Weights of a small mixture-of-experts language model, trained from scratch on English Wikipedia.
Size: width 256, vocabulary 12677, 24.6M parameters.
Experts: 192 dReLU neurons an expert, a sigmoid router, a shared expert of 192 neurons.
Training: a variant of SOAP for the experts, 6198 steps.
Below are experts of layer 2 (counted from 0) of a mixture-of-experts language model. Rows are named router (the router's row for the expert), gate (a neuron's input weights, with its number), up (a neuron's input weights, with its number), down (a neuron's output weights, with its number) and show model dimensions 128-191. Each number is 500 + 40 x the weight over its row's rms, rounded and kept within 0 to 999. Numbers have three digits each.
Before each expert's rows: "comes before" lists some tokens at least twice as common just after its tokens as in all text. This comes from a sample of Wikipedia text that the model never trained on. Tokens count by the router's weight.

# expert 13
comes before: " ", "20", "19", "1", "2", "0"
router:511492491506556579489477482547605556487493484539523542492439514497481524522511436488548441479502507509533485590503531513506558402535340518553588431461558572515492542534493557513500469508536566
gate7:464486444493544537462488513491526505487489538525475506552535563512503477518429462472526512493524472482518492475559533439517473531476521536490460502492561547482542514480502480495509507449475550
up7:473492435507527505483443557515494482484511524528445492577563583519480499503409472457543514492504482516505490467583516458508524516484469510505452522509556537512550531495501489499471505465497520
down7:470527526530523504466438502564528507580504468555489509505498518508525494562507569513481482521460499472536490504514457536484572582466444464517479510465493506513571473514508470567505487454449517
gate8:536492529514466540476454537457483516460537510492385432445512455387456469433462478448502476504460586506481481473500477550546500514542497431527530492536480476511451553548524531477459451474485449
up8:533496562500439515452469548455469509459552539472423419480525481379467454438447488473542466512524587517499508501511463523512505544523502475529548515548463484525469557534520511475470455428477427
down8:540493458425555445538450519463433496551468474528513482483547510466515532469425475492449471559420507474497490473532466522551590551470547501546495471480527446454456475494424487482458549428438465
gate9:476497423498487533444454606564493429502465539531531482473427507529491478482501479495428487510510490535424446531502441490506502453504459536542391485430554437532461475506524529534523514522525512
up9:479508425507507507430439574488458494514474517561553512473476513495464508468489478463424512512546539561407429538510466516514493445478499480532432471447518481501496494517504545526478483544521524
down9:478513458528532562520471519493389503512538524485544522477571464518481485470569503508505487514508490458473566452478525423506474601454509462491537498492516493382572482480545497609495513546486500
gate10:453508469501394485540420474461519568493472462427470530493573436497532548490462471557480560520560511399482521444470460548467493489477455529439479444539536489487545543516532523560501461531509414
up10:427506460512455534590486535550512540453446510483489551494502550518484503515493388445484493535496500511473592470496496506522541470484536513561459435453503500522510550559574559474452467512530467
down10:514542475471473527505474522455477515522500539502515502495541469494583466456511505502559502474496491420514476450582504477486495534495534480543517528495485500532518516509499475555446507499474536
gate11:484478478511568512458547458479514533479452543548567549460462569517452477475435482530426524527483485548557497459489454457538544520492536501471446471541566461506540566566540549561446470525540476
up11:458492496493455510515443527545490483495460509443408555565577549443529515406430427514489518527436527531439526482514488494496538506489527471534426468546512536528462548544484546549459459535500519
down11:494511498520444496529520503507437507453481499561475533437449461611456533460531560467498526535570578524487473501495449539455552540445462431495584484541461563479535531555481499529498548545467457
gate12:501461493452519515478543441411505539439454503526511481492504457451459495484551491423467471504480559495437483467474473539547482514483560490541521479568534480499440546508503478525482469506453448
up12:526459471441515544530545476406514556443409484512524478486495455429446485500520481473443488502471565478440501527484503553547525512521601502509504500539521491526467513438528489524480482491442446
down12:486504493513484509422480522467527520499481455531505490541464488433466497509523533559521481450475430543470552530486416502512520522513489519507502505426414451483504525472480520530473516555425449
gate13:465490488484505561524555639512433534504467532402457562511443568438482404456497448466502522501459519547484472477505534554522529505444473496563500490509548505566553539510545537525466425534562484
up13:453519523494479548505529619523435505494473525454477512532445571446511422478526507434503505511436525485518477520523584497498498540438480473591504498433532527550543511502548519483486378523569517
down13:504553513476481539402506503490518555507479548469447510550514458547541488581550459591466518466506515573507487511514500511515513554489395513444492461460469537502462453468546565530515508497456482
gate14:493534475442475571519477536475533554485472515526507531512575565459523513497493535392473489489533553520508386459487474479505504512464528485510518482522536515534495548538562557541466471508501496
up14:487483491492477540542449550492535555484481508523511511512548562446532494481501500360479492465564542521505403457477472482507527510449516522530539508518549534534480537559554551538487473495516514
down14:536467512571482473475488550437527520540415488475504494505481452450523494487498531504568460476497474489508552514521527521496525486513555540495517526487544502454464450506462536437508481519441470
gate15:466519439524512498550419477442460566502464544534451503515537574482483583466488507424494501542454496397405507536494412543517426477515487472608536458434482460485449555571456552531497507490551457
up15:485526456512511456523434480401434555487477533486435505505546588472495575495503540449489461576492496407398484535494393568522407503503480485598553485449468429500465569529471536502512495459513427
down15:545477437588542495522433490477496492451461443475481473480485451517431491473476546520560426425438430514542499444463533526514482521536507436472565480474456507389525540475463463526531494449476524
gate16:497465478537493483568496491430479562461448534479474514511508496433526537465461546466442529564506486486546433435573554576561479470428505496524518438561464470508525493533512495529481456508510406
up16:546497510488530443497489494410459581510464492524489495446498448454514551497489551530482482540498474458556444450556603599543521495473497512451547474566446501476499454484482473493483444507483434
down16:516598517569441463429550499467584460515486454411434478492461503479454483508468560558493447504517547527525512507491478452564502443491425498502516513514558528546510457466506500407520546490424502

# expert 8
comes before: "-", "==", "|", "19", "The", "==="
router:514467507442587436480496502479543551496473512533524507458500419526527539533435449539537491540457468463503570512506502448507462509497558528440532482520473530489460492506457500485462480500522509
gate7:479475504514413453572431505470505441484532484503533447438411480468479493445445443499412613478544516538551555522514440582493508489516464531527501459468476489455513491537528540556515542513493449
up7:485479528510420497520427508472507413509509463470517446444444455463434533477487469508441544455546475502522522522514460554492528494518481531495492487455463473448487475532525548546527564478534476
down7:482608503523470519504486465444580449509480507478494502549456448536509460451471477524544477451483490541590503406452469496536482501539451482526470513479535597492390501537477447548557493464584500
gate8:489514465518485488495452499479481583480499512457505440444500477471525495497505550488487494529428565474478496442530548467524416476502455527493478456542511377483422510524606500492498486506486468
up8:481484465519501458507466481459494621474505512478489456418473500471532576466493535473449467521454565462481509440503525523502482493493470530501476464482510402494444507557563498511496520506476426
down8:506459454454516496489487540436481526455579513441580501502533522555501522471499534458507538531502517575447499552445462451501458521481568526518500510536529489500452496484556464504547452554503522
gate9:505482513511503486495395452430503530459510487473536496506566592497512532512471482505410475554507574504453525576468467558488533475499513496511427504519479555478519484526524505488542488469475504
up9:500479474508527514490387439435527533419506489459506498539489589470493507476447506511420486533500569545452512538516474569490559469527519504510446499501490512474516498541560512504524516466485473
down9:504487491445450426518415472453515423520481598469505568555427464499505466469501504494450474519464423438457489455499531457400527554511525488570507490451391516481503407463429460429529487512470439
gate10:487558502528519588465522435471509585473489547498481544445426522440491520496491496493536463500524612480486538526534530568505540445491481513541480419520561485520532489507453457501499474529511514
up10:478590471526518578460498437417566584468482544487463495448479517429520519500495510485546435536502548464517498490569456571493516494567478478532488446516539462507536494519466500505498514501516443
down10:542467510482531506553539512518441455509442463416474524544513523444537520493507414477462545489479615500437515489432499501493461465430435565494469493468529462442546470493453491502501471546496509
gate11:493511501495473476548504546485510538437513528520521506542491551463514558429499397454502517456528482518491541501563530540482574396570493561539513434492517492489524570514508567556522434557516463
up11:508477452511460502548492509500502535453478531530499553516496508437499547464473390479503505458518530513467504470516455550524577430499458507554486427523521506553543548564511628577469467546561473
down11:440454539513509480477509520488543473500497553463483514537551455462544537580478487533506542497537482536464479493560461532476442521469543470480436530512501491509556589451497474484561545445523623
gate12:458517518552409513484506496436465542456500527505510418470462502468534485475511430475477505511498581482472465475476391554499466485471498528495472450546558459515468516541528488475457414503562458
up12:502498528485466529473527512415450588476533472481557428493569475470585491521516436502482497440527571495476421458509397515475505463439497430453490454500551506499492520509529520496481412465507507
down12:567572493472555518572508459427451489467501555461621457561480477463426488540530445521462449526507527561446537529468520501482530517465383492503525484518429464457496465554490484427538455534413507
gate13:482437450536460524527488461485515515456465445487441499497516588494493525457429438478465556510470494608502529496440505541543482517494462444524491461512505461452553514502547542549547405538591461
up13:443442455536452523535509501510488537457463494540479506515528562465534495437439394442493572529504509562461503479454489518511521454486476464519483451474497493450503543540517585577485409525552506
down13:510493474543492515595503533461512499509531468483561449480527532463449494519464515536454503470478567508512511528469535516444568503475462490453497495545489505522494517578475500456573426423465490
gate14:407499456501454466520508547454504586457490544461517519559547455437537562517503434479442520563537540527481498500455489495533493455552482491500507402437483480548561541518500535548502512542463488
up14:472447461540502512582536557468546547465443513455527537535496479484548546482460454491456484502456528490497496526507548551522525408524496536501481420502526489536531518509529544532455524516513557
down14:425563554552492482445440497491473509537511510457422552499553497532571438558516469505525462485500489453552443450525468457532521501485539551450512551460422472580414442522555496466537577517459485
gate15:496518449486474495491548516496449479523487518457481514514553485533458496495457449442505522497464500516468523517545501514505509467457510483456451467434542539530483475545569506532533475511532494
up15:502525494524469511514557509485426429513535496459480493495560499549512484485466450447478539502458513511501518524500502542487503483458559525472452463437516512529487469542551494523519486522508468
down15:585473450522469560529517439478528512538463547455516478562536476483496543520545451575512480443434443506468546469600495522526510525444449501479548430504461493459551464583570428502451531497472517
gate16:454420467510472468563583515495498511487530493544413483541514481460470561461467458486463613503484473473471492461513423573508522529505470490442518540554450443531537494505467445497523522540471462
up16:446435478519462473535542513475481530476532466561460454526526485453491572464459456462454613500474500480479466459515374550538502523472472498481509497526463442537523483515464461511513544539467438
down16:497567507498530555427518491526527534561500483499427515454495533564484553516494515481474543446558603502592431580522478554553525539582490501487513547510493492488484576473503493482541453484533500

# expert 15
comes before: " |", ",", ".", " (", "\n", " |\n"
router:429529489482570545487575551503490470463495548589499497545599467475471456509469486556485512503513443509497540534551489476489550484502566587497516474489490527559486469458454542464438515458495541
gate7:453485432535551474547507536565553564470462521532466536521470525499501530461418422496529469528425507549486448478507519473519465436519432481478482467511505529520577530524484590550472469562575454
up7:486539460483519537494466470536528512403470545550476506519506561531509517449441469488441542528439490476571581455446553520510517472574464410563505441516547438481491481516492543553444455548523443
down7:463502501505486481419497525521502596521533467457554426465536450477472506516501499481472507524512451486470502485563478456554558497556497542641493458531506541544484517519418398449506499455474532
gate8:453461509492521544568467485481517519446514458371453510530469456460440503480523471509510505539478497442519535476530492517476543531526422542514512494526483395483546510464535523479506570525529429
up8:467459515520530539579458469422529540440538496399411500525447441468454497499512515510443475551466472468538510493513523556524532506533434481500533502532509462499605506460528526495504560520545425
down8:547492528486499483513452601541451455489531567424525485539495481522559445490479466524493521513543564505526561447511499479535490526527498517438510481459424480554512449481543435510482515487434464
gate9:496462405549451455538490470501519504478504426537511535496469452425565524458440467467484501496521557517466473414523428560514510483503521474525503468423535543452524550524519501512441519491461552
up9:497487413521460455534509533483547516486483449494474502505444462410570513455441480477490476486511574498469461431494469580522487489507499497552486463465513544481492538527517485495435562483475533
down9:464536486455482492564536498435462502490559479556463513515456434513504466510479460483481513562496465515479486482483495513524522531529471538483514508511393490495538498492453609436487604547446567
gate10:465502459495508500530464437467524539519515557521530561497455555474504597482456479434499454505505524513483506496554519463512476506457507530546520469557567524513527516510482492529515441559503522
up10:455498466458482496514467408477507535521506538545530566439473554481521559500449473462499455502491505525488481470571547502495467499497516561521525462514555503506519522502470477530493470541504514
down10:418511465490489483510489569446486560465526556538395480507441523540490548568512468553514466486474504515472549523567453466454442563527479474543539514532519447558538509475413542568530500458470505
gate11:515461448494530508493516539432477559526482488496449541488441497503533531479440489488496526537481479461522454430511545495510520471559480550497410453486503504492547546578546547537451425535487526
up11:462487438528513475532448553498512546434456481463479538521421488454548530444456464503524511581476441530487463472450478495525478479521482496551465437505526453501536575572516575544453419550456481
down11:504518421515422476455510471500483454491535538463485472507420442523471416508418516465531494479438399468486525486546442488435459442486499513501574491517496513525502475506565522465454438460448521
gate12:446536493536490459509495523477547588391455473439448523424463544497548530481478450502489470508492495551460521496431521524498462435532475512500467470489572477597534536531487573559475456576536481
up12:528507521503496463512498510450523556395461465447494478452491534489508543449475456495493464511467496545420559532432492547531455448510419515538525483477471489583502517513500528542488487487497492
down12:529518524501540522568494476399493481458516449528479531482425408413467562524496507507478499449516530511426549455514500553547495571472495534489456485510523531509463439536514448534512506425472480
gate13:488497498463522511552489507413468538498516530480533541489482547385544491474498513474440567543445499465454459458497554605484467511578516499495545472484434483491522532537488556546509533509513550
up13:485503508491539522508483505433460531494522508466482539500480524420517432480485486464456630552452497470465461381477582594471473499548494515471553492463436505487524514543489539565471523496511510
down13:496449491502456540527464479574488422495492489462483454506480551522435459496549427525502507477473473516494524504493490533487483502481459477437480546532560511462504536482461440419511553507511519
gate14:506433445488463483489519505509436505466488494523511545481518452532514481485409532438510480436517470502507465467512555507541496497506532502467554488500526430490607566518522502494484408544573550
up14:489443431487501512461509503506435491490501504542456606459523458515511490518473515446539514473486453541528486502512604507580530496549516522510577466505521441512590537494533512512468474555566549
down14:544513477537574526508458536434483435480536527517563544490505424540488510539569464415521407548510554442508490482524466541463490484586498523543473494533451412479523519488562492392514455453466510
gate15:480523478567515531562517584466518483517484507487507487416445529528489501536518496442488418438469557484527576486484501494453449457551457497498507494458489501458466475497502517549438502515492544
up15:478529484556554547569490562418481509521475523410506519434447530491517525526562487484451412455486540523518586455464486467503424493528463459543518499525484484488485465534493511567417478512487474
down15:546487534490495426528461470453570455550497504450510533513534484425517433489543516474520493554524500478524537502507417490541542507434501547500468495492429476460552470489380450502483506480511513
gate16:454455477562485493525519497534579594456477453509468513461465551476579540444490462396471480488560546515496482507525502493536533477513460508522484421495541484467526585564487516524500475552544451
up16:488473491560520542499456512527557497438487524483500582464505521441556542459488447450524456505515539510531491502534529554580485420511489486530479477513561499433522521528523530531494449554542504
down16:552562464485479493426519477525464544491471491453451501492455484571428537485487470545553468515474448495442506500535506518508517425502460510541495519534511466601517449500426464501530542484423448

# expert 6
comes before: " |", "–", ".", ",", ";", "0"
router:491489455469564488493528526569525548466470584561492521513520437525499466473406531498527551504428423513523501526508539487480518443461580541516505489546513463526475453509486544452486507513522500
gate7:545540540473506445524526553464476534499535478508466459417481550486568466501444512414427502467518432424474487514524436516493525520514545487462502529586507413479455505425456502503484469470529530
up7:538510489478485468537481573445415537459507521486441474413476559455515490479435522414447491488465447468504461557507467530476524501575524469481496511559508401477467502425514520526501462476510537
down7:531529412477493507497484517468516521426468536482522446491487443471563497483479557515415495504495487500514563512475565457495517521505492531465512492536492589508438430513492496453478550478467597
gate8:403497478523491473515506540472484523493514456502552494528455532487463480426473505545528516532418510577477533412575552559496510465522516460482486440547514442552485545536614575560518495585520469
up8:442516470488508461522505540488451484489521460501541464504469516503464463420470536545583457555420563567519487438556557537474558454479512436484502478476539447529507499514558509548529506597515510
down8:478523524464510541537527472521469441490576413471454457523479446452494384531551440514506483549508441539434483505442450544568515415522506576499451547483483568542538501566541461465480494540476516
gate9:504484470510407432549524475516510502442457466481441502483546517431431530476568519463513620503499493537496459549560430516446447491498486487550467516449498535402495487535547483486535512552554477
up9:515486485487409468549572497508481510430444440513409506452577491435511512472588511466478571483527502547503453568556458533473482455531477486525456499427486546402501502523524489502555511509511502
down9:455512516470532526497467507476570462479552507517488489512528528544607465566430509439601494419520490541436465481510510479497487596483607558578442564516544520463574482519448564495491489494475384
gate10:482468517527453498576529516524590546538471526471457496444515552492490457524484495478529521475448510529489579487477409480502482589416491508553534488520469515507541511495505488490516537557567476
up10:444463501517483456574558510502589548501465532471465490457547559481507463524483492507527491474428529525471546510529422465493453592443487515561557499495461513539538509496503511521520516546562473
down10:520565546471496486438579509452530493554400531468510506491543561476444571540476523514487469526467494519525482457484485459514542483513475474420506515556451462517461499476478462419509521433493514
gate11:501496412450461453527493475529538579481430489498482530505518444473475513480539479473476542559482482486460488506510551520530463507523483502549492522537511521465573553517528526516468473472564483
up11:480501416454447493534519499566554566517456495482507494531501428479491484498531501468507512571485477493478507504505535487512463508492482491527501545530484497446567523515498536491493463438579446
down11:471484496593543505561519514485562508505445516574465500500380532503512489461544528525512492428486543491477476491538464512487510564486519446508539524503435502483523418395459495489505444526520447
gate12:529482441501484509483438517551513530518505505482534522566515525519554449417466511484529506498531497489530532489541525523513577499497472491516490475583495544563464491459575460523487478517476448
up12:510471450522439546483453481495534539496524503497501489526534530445596465414482516455479511531509529478488511498549519566531611461523488495518533468519531564523449514447614474521490473536464456
down12:478454489522488447521465512473472533512449494453488637526449452449528512475492494521451531438527501505493522421509543498515486548456511595468459403453501495474535551554476499521499531474490507
gate13:517504489554527500531414513497487555492465482539466629426537519464502519524531480425475404514428545525473481492479469471500464482532490453490519535508487497416525540521486531514528423541491529
up13:546500469536509442524454509565488511470454500532441577416552473462534503533533471442466426502458522486480443499499464513517458509484502495480539554547484462428499549523488515499527436545519520
down13:550525440457539482490463493482487464532528506531505498489545461541421457531530465494505484542506451508485521521523516561495438502445541484485535520562444481512442454490492528479539485479477472
gate14:443482533517548519475540505588471500501445487490511526528483538505572473482440457479532542482507474482492468587450522513486511460421510514490584485456468478497566503501447553456484537529492498
up14:452477531515556528482537555547422536463434493501503543529435569515549520444480464461500547492529486488491435504458525509502575467437509496507599471427460414474545446510489526477506529535523452
down14:500553467508478549519522457505599456526521481447444484542464495599508453547466571507540497482506515495550535488505498573505559506621540518468483477489513528428563459473465475518503516438547496
gate15:505492515455499530468499567466524549487534543424519553497491534462532568457494465438556488517483510508551473390532527537496480521511508471572574512544535555486517498470490526526490484508478482
up15:524509557476462515448518538436571546496549551477514537510465566445544572481513458462512468492460470464538506420539504567504521539510556507570567496561502555476513519480484512501537494507457485
down15:485543482535501560532488565496469526476564503513504454555506474485496467478444547489530493512515467422486480463590526414483545534522485497468501523488519439512462519534547498470494560531487499
gate16:501523417453526483534479500479470334474514589487496460494453471444497523439549491518412538519590417451489433536448517453479537425499551501492487519486562439502435425481498491500554494536542478
up16:460515448467545514563477542542543474479535582516482474479440546437537534429499528457425481503536446486495479510529531419506464443504547522529480474489516489501434522486497561531511500550548516
down16:505689507496519534466565524457533543501539499558454514480430558585515502547441573570556446470488466467478518465462473464416464479513472503564500540486439486447505489507424485547497456543482500

# expert 7
comes before: " of", ":", " in", " to", " and", " by"
router:503506503501479547474495518554536483476444573479436546485611468472455485497511496512511578505549396494428512512600478496468526473495521472519492486514524535492517523491523510501452424473548482
gate7:507541408481409445469556456507524507484530536494576488513526438462495496526448514444419472544522466443448489460522515448506477505468506471472461494480542563560531531488555517524500409522509515
up7:517542433513424415479505429515537525459531525491545492510519463473490471530393488459402494555496487461493498452522497452526452493499455487495483473511559551535531514512516552507505394498505538
down7:533515539565476496492450466479447473469473498517463517470519463481516535512483571515461392487506477489521519505442442420457511483495533543495498466472484512496549511518484472483472471492530456
gate8:398510463495505428549504479479548578440473513450398597544433529426508558449450436496480510527501547504423495472496525546533467445479458507553489435511508460490460560546548565568470526517485472
up8:432474477475517526564466508544534476444464566536460484468463465540477515452446480467538367505497539491474507528486550469528550520531452479568495486520503505530521572560487476602476446504485532
down8:469523477440512501482436568529532555532508593545464498556563556506519537507495428417467496509530477429488413532521508464482512514535512478422471536566532528513483459514525551540618484457477530
gate9:427487462495535519521464487529578477482552517506400503488471485504543498456426536489539507501525457450490536465444595518509496446495452528479531477472506519484445527490466466521492519503542506
up9:442498455522534489524485474537546480470527543472433530521465502516493480495403509521534513505476468484535534460437629535509467461493449536484565451485491519484443518489488503517475469499560491
down9:486488447457530441532580446514456508489472556536511504527517498447464474474506441553490568505498482488471499544503553493575501504512522550504543532530446470459474528510492497497511550560519546
gate10:490566501526446537531518506502480506519463482518449574520443555525426512464498465477457589564504505484422523522552485579515529451527473550583502506509516431528490569490452476587469513566487471
up10:505571510525444507499514447520463503521434509531481558495437551541466480470490474486521583526506475524396520509548501566547513477485499580550517514515523480539515537482474484558445461538475477
down10:485474530538385500502487441501524473462434501507446491459468514466478512448529540520477485531528516502533477541560482451567523496517517520502461521524434503547553599408486386510541497570503537
gate11:480499449516476497529468422413536457503439521458467517420541501485534503479484572479457529541445602495432495503624503483531547516529513498495516517479515515538538500526550545566516567493477509
up11:456490431526455474512500444427544507487487428455490468431538538487540532510452524477513533535469551517439508457621494529533585515553461490487529493489485489518541542509611513553529595509443475
down11:574514479435508526502457520495495541503420494436468488454443501558516499524437443472529547542466446481443513453466555596475418533447461550493538505485515505506512454419547564503497577525506569
gate12:480459455561511467518508560536495524470530467501475493552467507446412505536535504373463426450555474497467483444546565446498549506506547530515486511481485503483565529496545515464583440522490543
up12:494461463588485488516474546547553549460506495521505493516436529443403486494528502354443468449541481532506477448519552451499537515528538481508444507455484518479552548496520503487570484547474554
down12:542540580539472480482465487525497511489448509581495506513465528466458510471521525452504505495484480498505509474513586483556511502585517416562478450437538452534437535617487502435520520507479452
gate13:504477448492502606547449541468501515437435506528515520504489483434533541476471426502494471533455553481446456473433511515518514432473499511513515449501504579527500556476507589504465481580507459
up13:518440513529494556539473520498531487429540558439436538553475518451539496438456470550425552517506582517482463456487520491538521461466486498579516448463524514548521559528463525543459536559549461
down13:488456537514509503480499555513516450505519494462472550546458563504462483475527486465522511450468464461543492459484444552594458521537444397549521522500539524541515453502418466490532422473483573
gate14:442472532481508544517470486531493552480463571488551510515523537477479491484493513479411543474540541471422517516515542491530511414495460436553524498393441507537490512567454506552496507484517524
up14:456475507508525545516492472563559537537504561529535485493538559510488475465538498477440570528560523425478566550493546517502520412539464427553510507457509488509503536545420501549457541489559545
down14:475512531521519518530589522498567475490547513506489534473480514464535524429447522553476533480526523505484522456529549530498558485496458441475521505432529511543498490455613513473484509504452530
gate15:460473495502522564495512497446514518449490530552462543505482558509502600437484455540469473484399522568436485536466491485562421438467487482530505427545514495523548566520491543530495511572473431
up15:442461473485504455481480503441508556452512555566476535530477582485504604482549475447507558514469587531433537509526446498525492462497464551535474460498527459510565497507508539524489531561535473
down15:468549597462443475548439554488504540494524514542559520480493464422498481511504539435482535460537510501503586483498465455492471512561527571550434508498437493444535505532446569418532525511435557
gate16:551462508480511539545497529482602536459493462489465527488492426490527513445456458451495503538441527581489519457476518475569504419445506481525477487544512544554486636549502523535496548560501504
up16:487461442548535486529505537437506471425514534582533544448496394455546511425457450457468526550479527547488580451508506536562516420517583493492476425522538574522559576495509533536455523499512522
down16:512539484496542500548520463471512478530485503463573502444451462498510513609493523499501484538481482392479468520482519501471449422514512538459563527478497497473486513516503516418510503492497467

# expert 12
comes before: " the", "-", "|", " a", "==", "The"
router:504519484494488557501475546463409458479387497551526559531472500538426526488485463433525541455520437511494428504454494408507525494498529544475407513469521517516496478489558490484543573487594504
gate7:504521415548475447528596540529559502499511498508493491468471538495485492465479503476482546555518584541519478474480535504536572506496436567496431479527470498505552506494488522495504466503465499
up7:499537419562449470517619521502476503505496522456527495471509524507529481469472505498471527533514563523514428498477518489533510527526473576488468500508499470536543492534466502486480492503486487
down7:486505502531477534496485588483547530527506490449425593412478554495529485540545502513511527566465434532526547434501465513483482493512548524459449479493450602509482497489480448485519465559481480
gate8:481475495577446491534539470449505548403515522542554533539437449430499530477494521492479555501513527563514444437516420535517495449481489466456438508505460478530522570473562558513467458457500431
up8:491467507572402508511493499444515525420529479568514514470471475433477562483493503500448472476539535554515427471471405538539532426439462523489425517465508518502506560441524505494421436434455447
down8:543451598522483508460522485493511543510556490561493540485531493512494439496476497595360508460511483493522415472488428398569496464494501507524432428439498444523528460599510490555498537480456500
gate9:511510462446487494545481478561500458498535498567506500537490514515556552491492488437513428445480501569497511474515475479510493481451494555489462556472453415444557572514484460459532497528551532
up9:503489495448494465541459478512513507470485518580563511569481486481546544445450498417494433437487525562495544511511481448499462486463433524556475522504466411481518543508450455454533490560585503
down9:569482525537483451512462587515464511530499518598523467493565519532483528507477446434553495554478525475462494508488530523526501606497472567436499556523445408542569554489549518488462541537473464
gate10:474487507557426491493468527537453488443513456504484508562520491486455493468498506439419524535507494504448529588530445530566562491500400412536425503496475471500500509489537504509509549513560475
up10:502494543514470457481455560447426467465499469520504545575529462507441558459464507487466506551515539532455513560477487475547526487485398431499482500542487475536546483487474483519479536520533438
down10:492510446511563463460512506507563566472452474500411491516526496522484491516434584471498502475427491481511488498470533463532502501493464497461489572472410441427487525494493546521537482506484468
gate11:486497448448502423498509494541491549506557458554505525519528526551528470433470514472483531483404451518502491433569543523526530510514534548454519487488507583551549501534476495521509496483460547
up11:487500424504492477509517437531480566476539447537508529494491510529501501468462494485466555519436463515528477441515504482541495478523524546474509464513523597536569522543476510517497432526467551
down11:580567493509527418523496489559498545497497478432488523488562431530568408494502514520517511490478454486495492485522490465488529502469469430526453512492516488492558449533531504404483621461492491
gate12:479446475525457437469524497502542557570416551515510546483532517524489569477460547505494477481465533550470507516517482486530512502509460424518404490465535523515542527576586500508472591521514608
up12:481451529509464465454530546532515570563444565521534546459542524528504499471470541462534454519507522550479527548483473504495501500549418396507414501493512485481553526557576492476482549531508588
down12:537548461504485511489495474463465525493517532448530544498460526498524512494518477467520531528420517464529546464455518512558534578469494512477478526474476564490501453526473515543513496439496519
gate13:487478481562488503552490556467613525491455450501495529549449541495561511462438473465496534500529578520591478526481500551566457498469507488624559386563542470561504577524512511515461422549523476
up13:476474459498530487526536588482555531462473440524502567579504522499574502454418460509476526475516525520468495461514467549548483494470506400553506404517525459542515555522503544502462484545468507
down13:541497486514474487490466505451472482473494487449491492484507435506580486488350457476463516578499422515546475463495576535500549542449520514491477462527535513502520454499567491473533502497508525
gate14:493465440506479509529517502561516567540491537517525477578512491475425532468483493400470530479515530483520498550469557593506454483507472505504513537535446424492550504483530512557508396486478511
up14:523480460484452520524592502520502510534485538486517444536488531478449530451508502426454514482574504496553460554492556586499491479484541576529503529486485447479532489460529485532521444485494432
down14:451554537548460539514567525489431453490519493474531484478452486489434451462500553591514537506483486502525498445515471477456424511524448492545462538466515434470536602544433544508581414506476452
gate15:477469447522471466484500568485547585493496482466531529529442448519476524496458460459525492522533505504477462555533525478505463512508408543521438494502500543528484492505539539502504459500584496
up15:483464551507470529462435549422517556518512496528534512490527504513508431490498549475484476482531521500498438496559479554476501533508481436535522488475481434476477507530510537484506476504431524
down15:535488479505469483566483476541501468516522468485514574494528484583504526501505515482554475543480559443536490483407442457433460470494483452504563522499485488518514512510524436498494519432479535
gate16:491489411510518410501457539559519519540487543500532465525530560507493555508514501470552506560447565511513521495468513497479381467519461443546451475521493535529454505486539524453438500481621519
up16:490499388509534457487532505554485533553503547551511470516501540519489542530513518448528494568468563504474517526467536457455391481527458475539458509496499492521464492489554521458436460485575530
down16:525595515491459496487536482557529516544507549536555440468427494419489540497468476442441560483468546496558438479485484521510467505469534551558425541454510461520557476489459516466530469541534472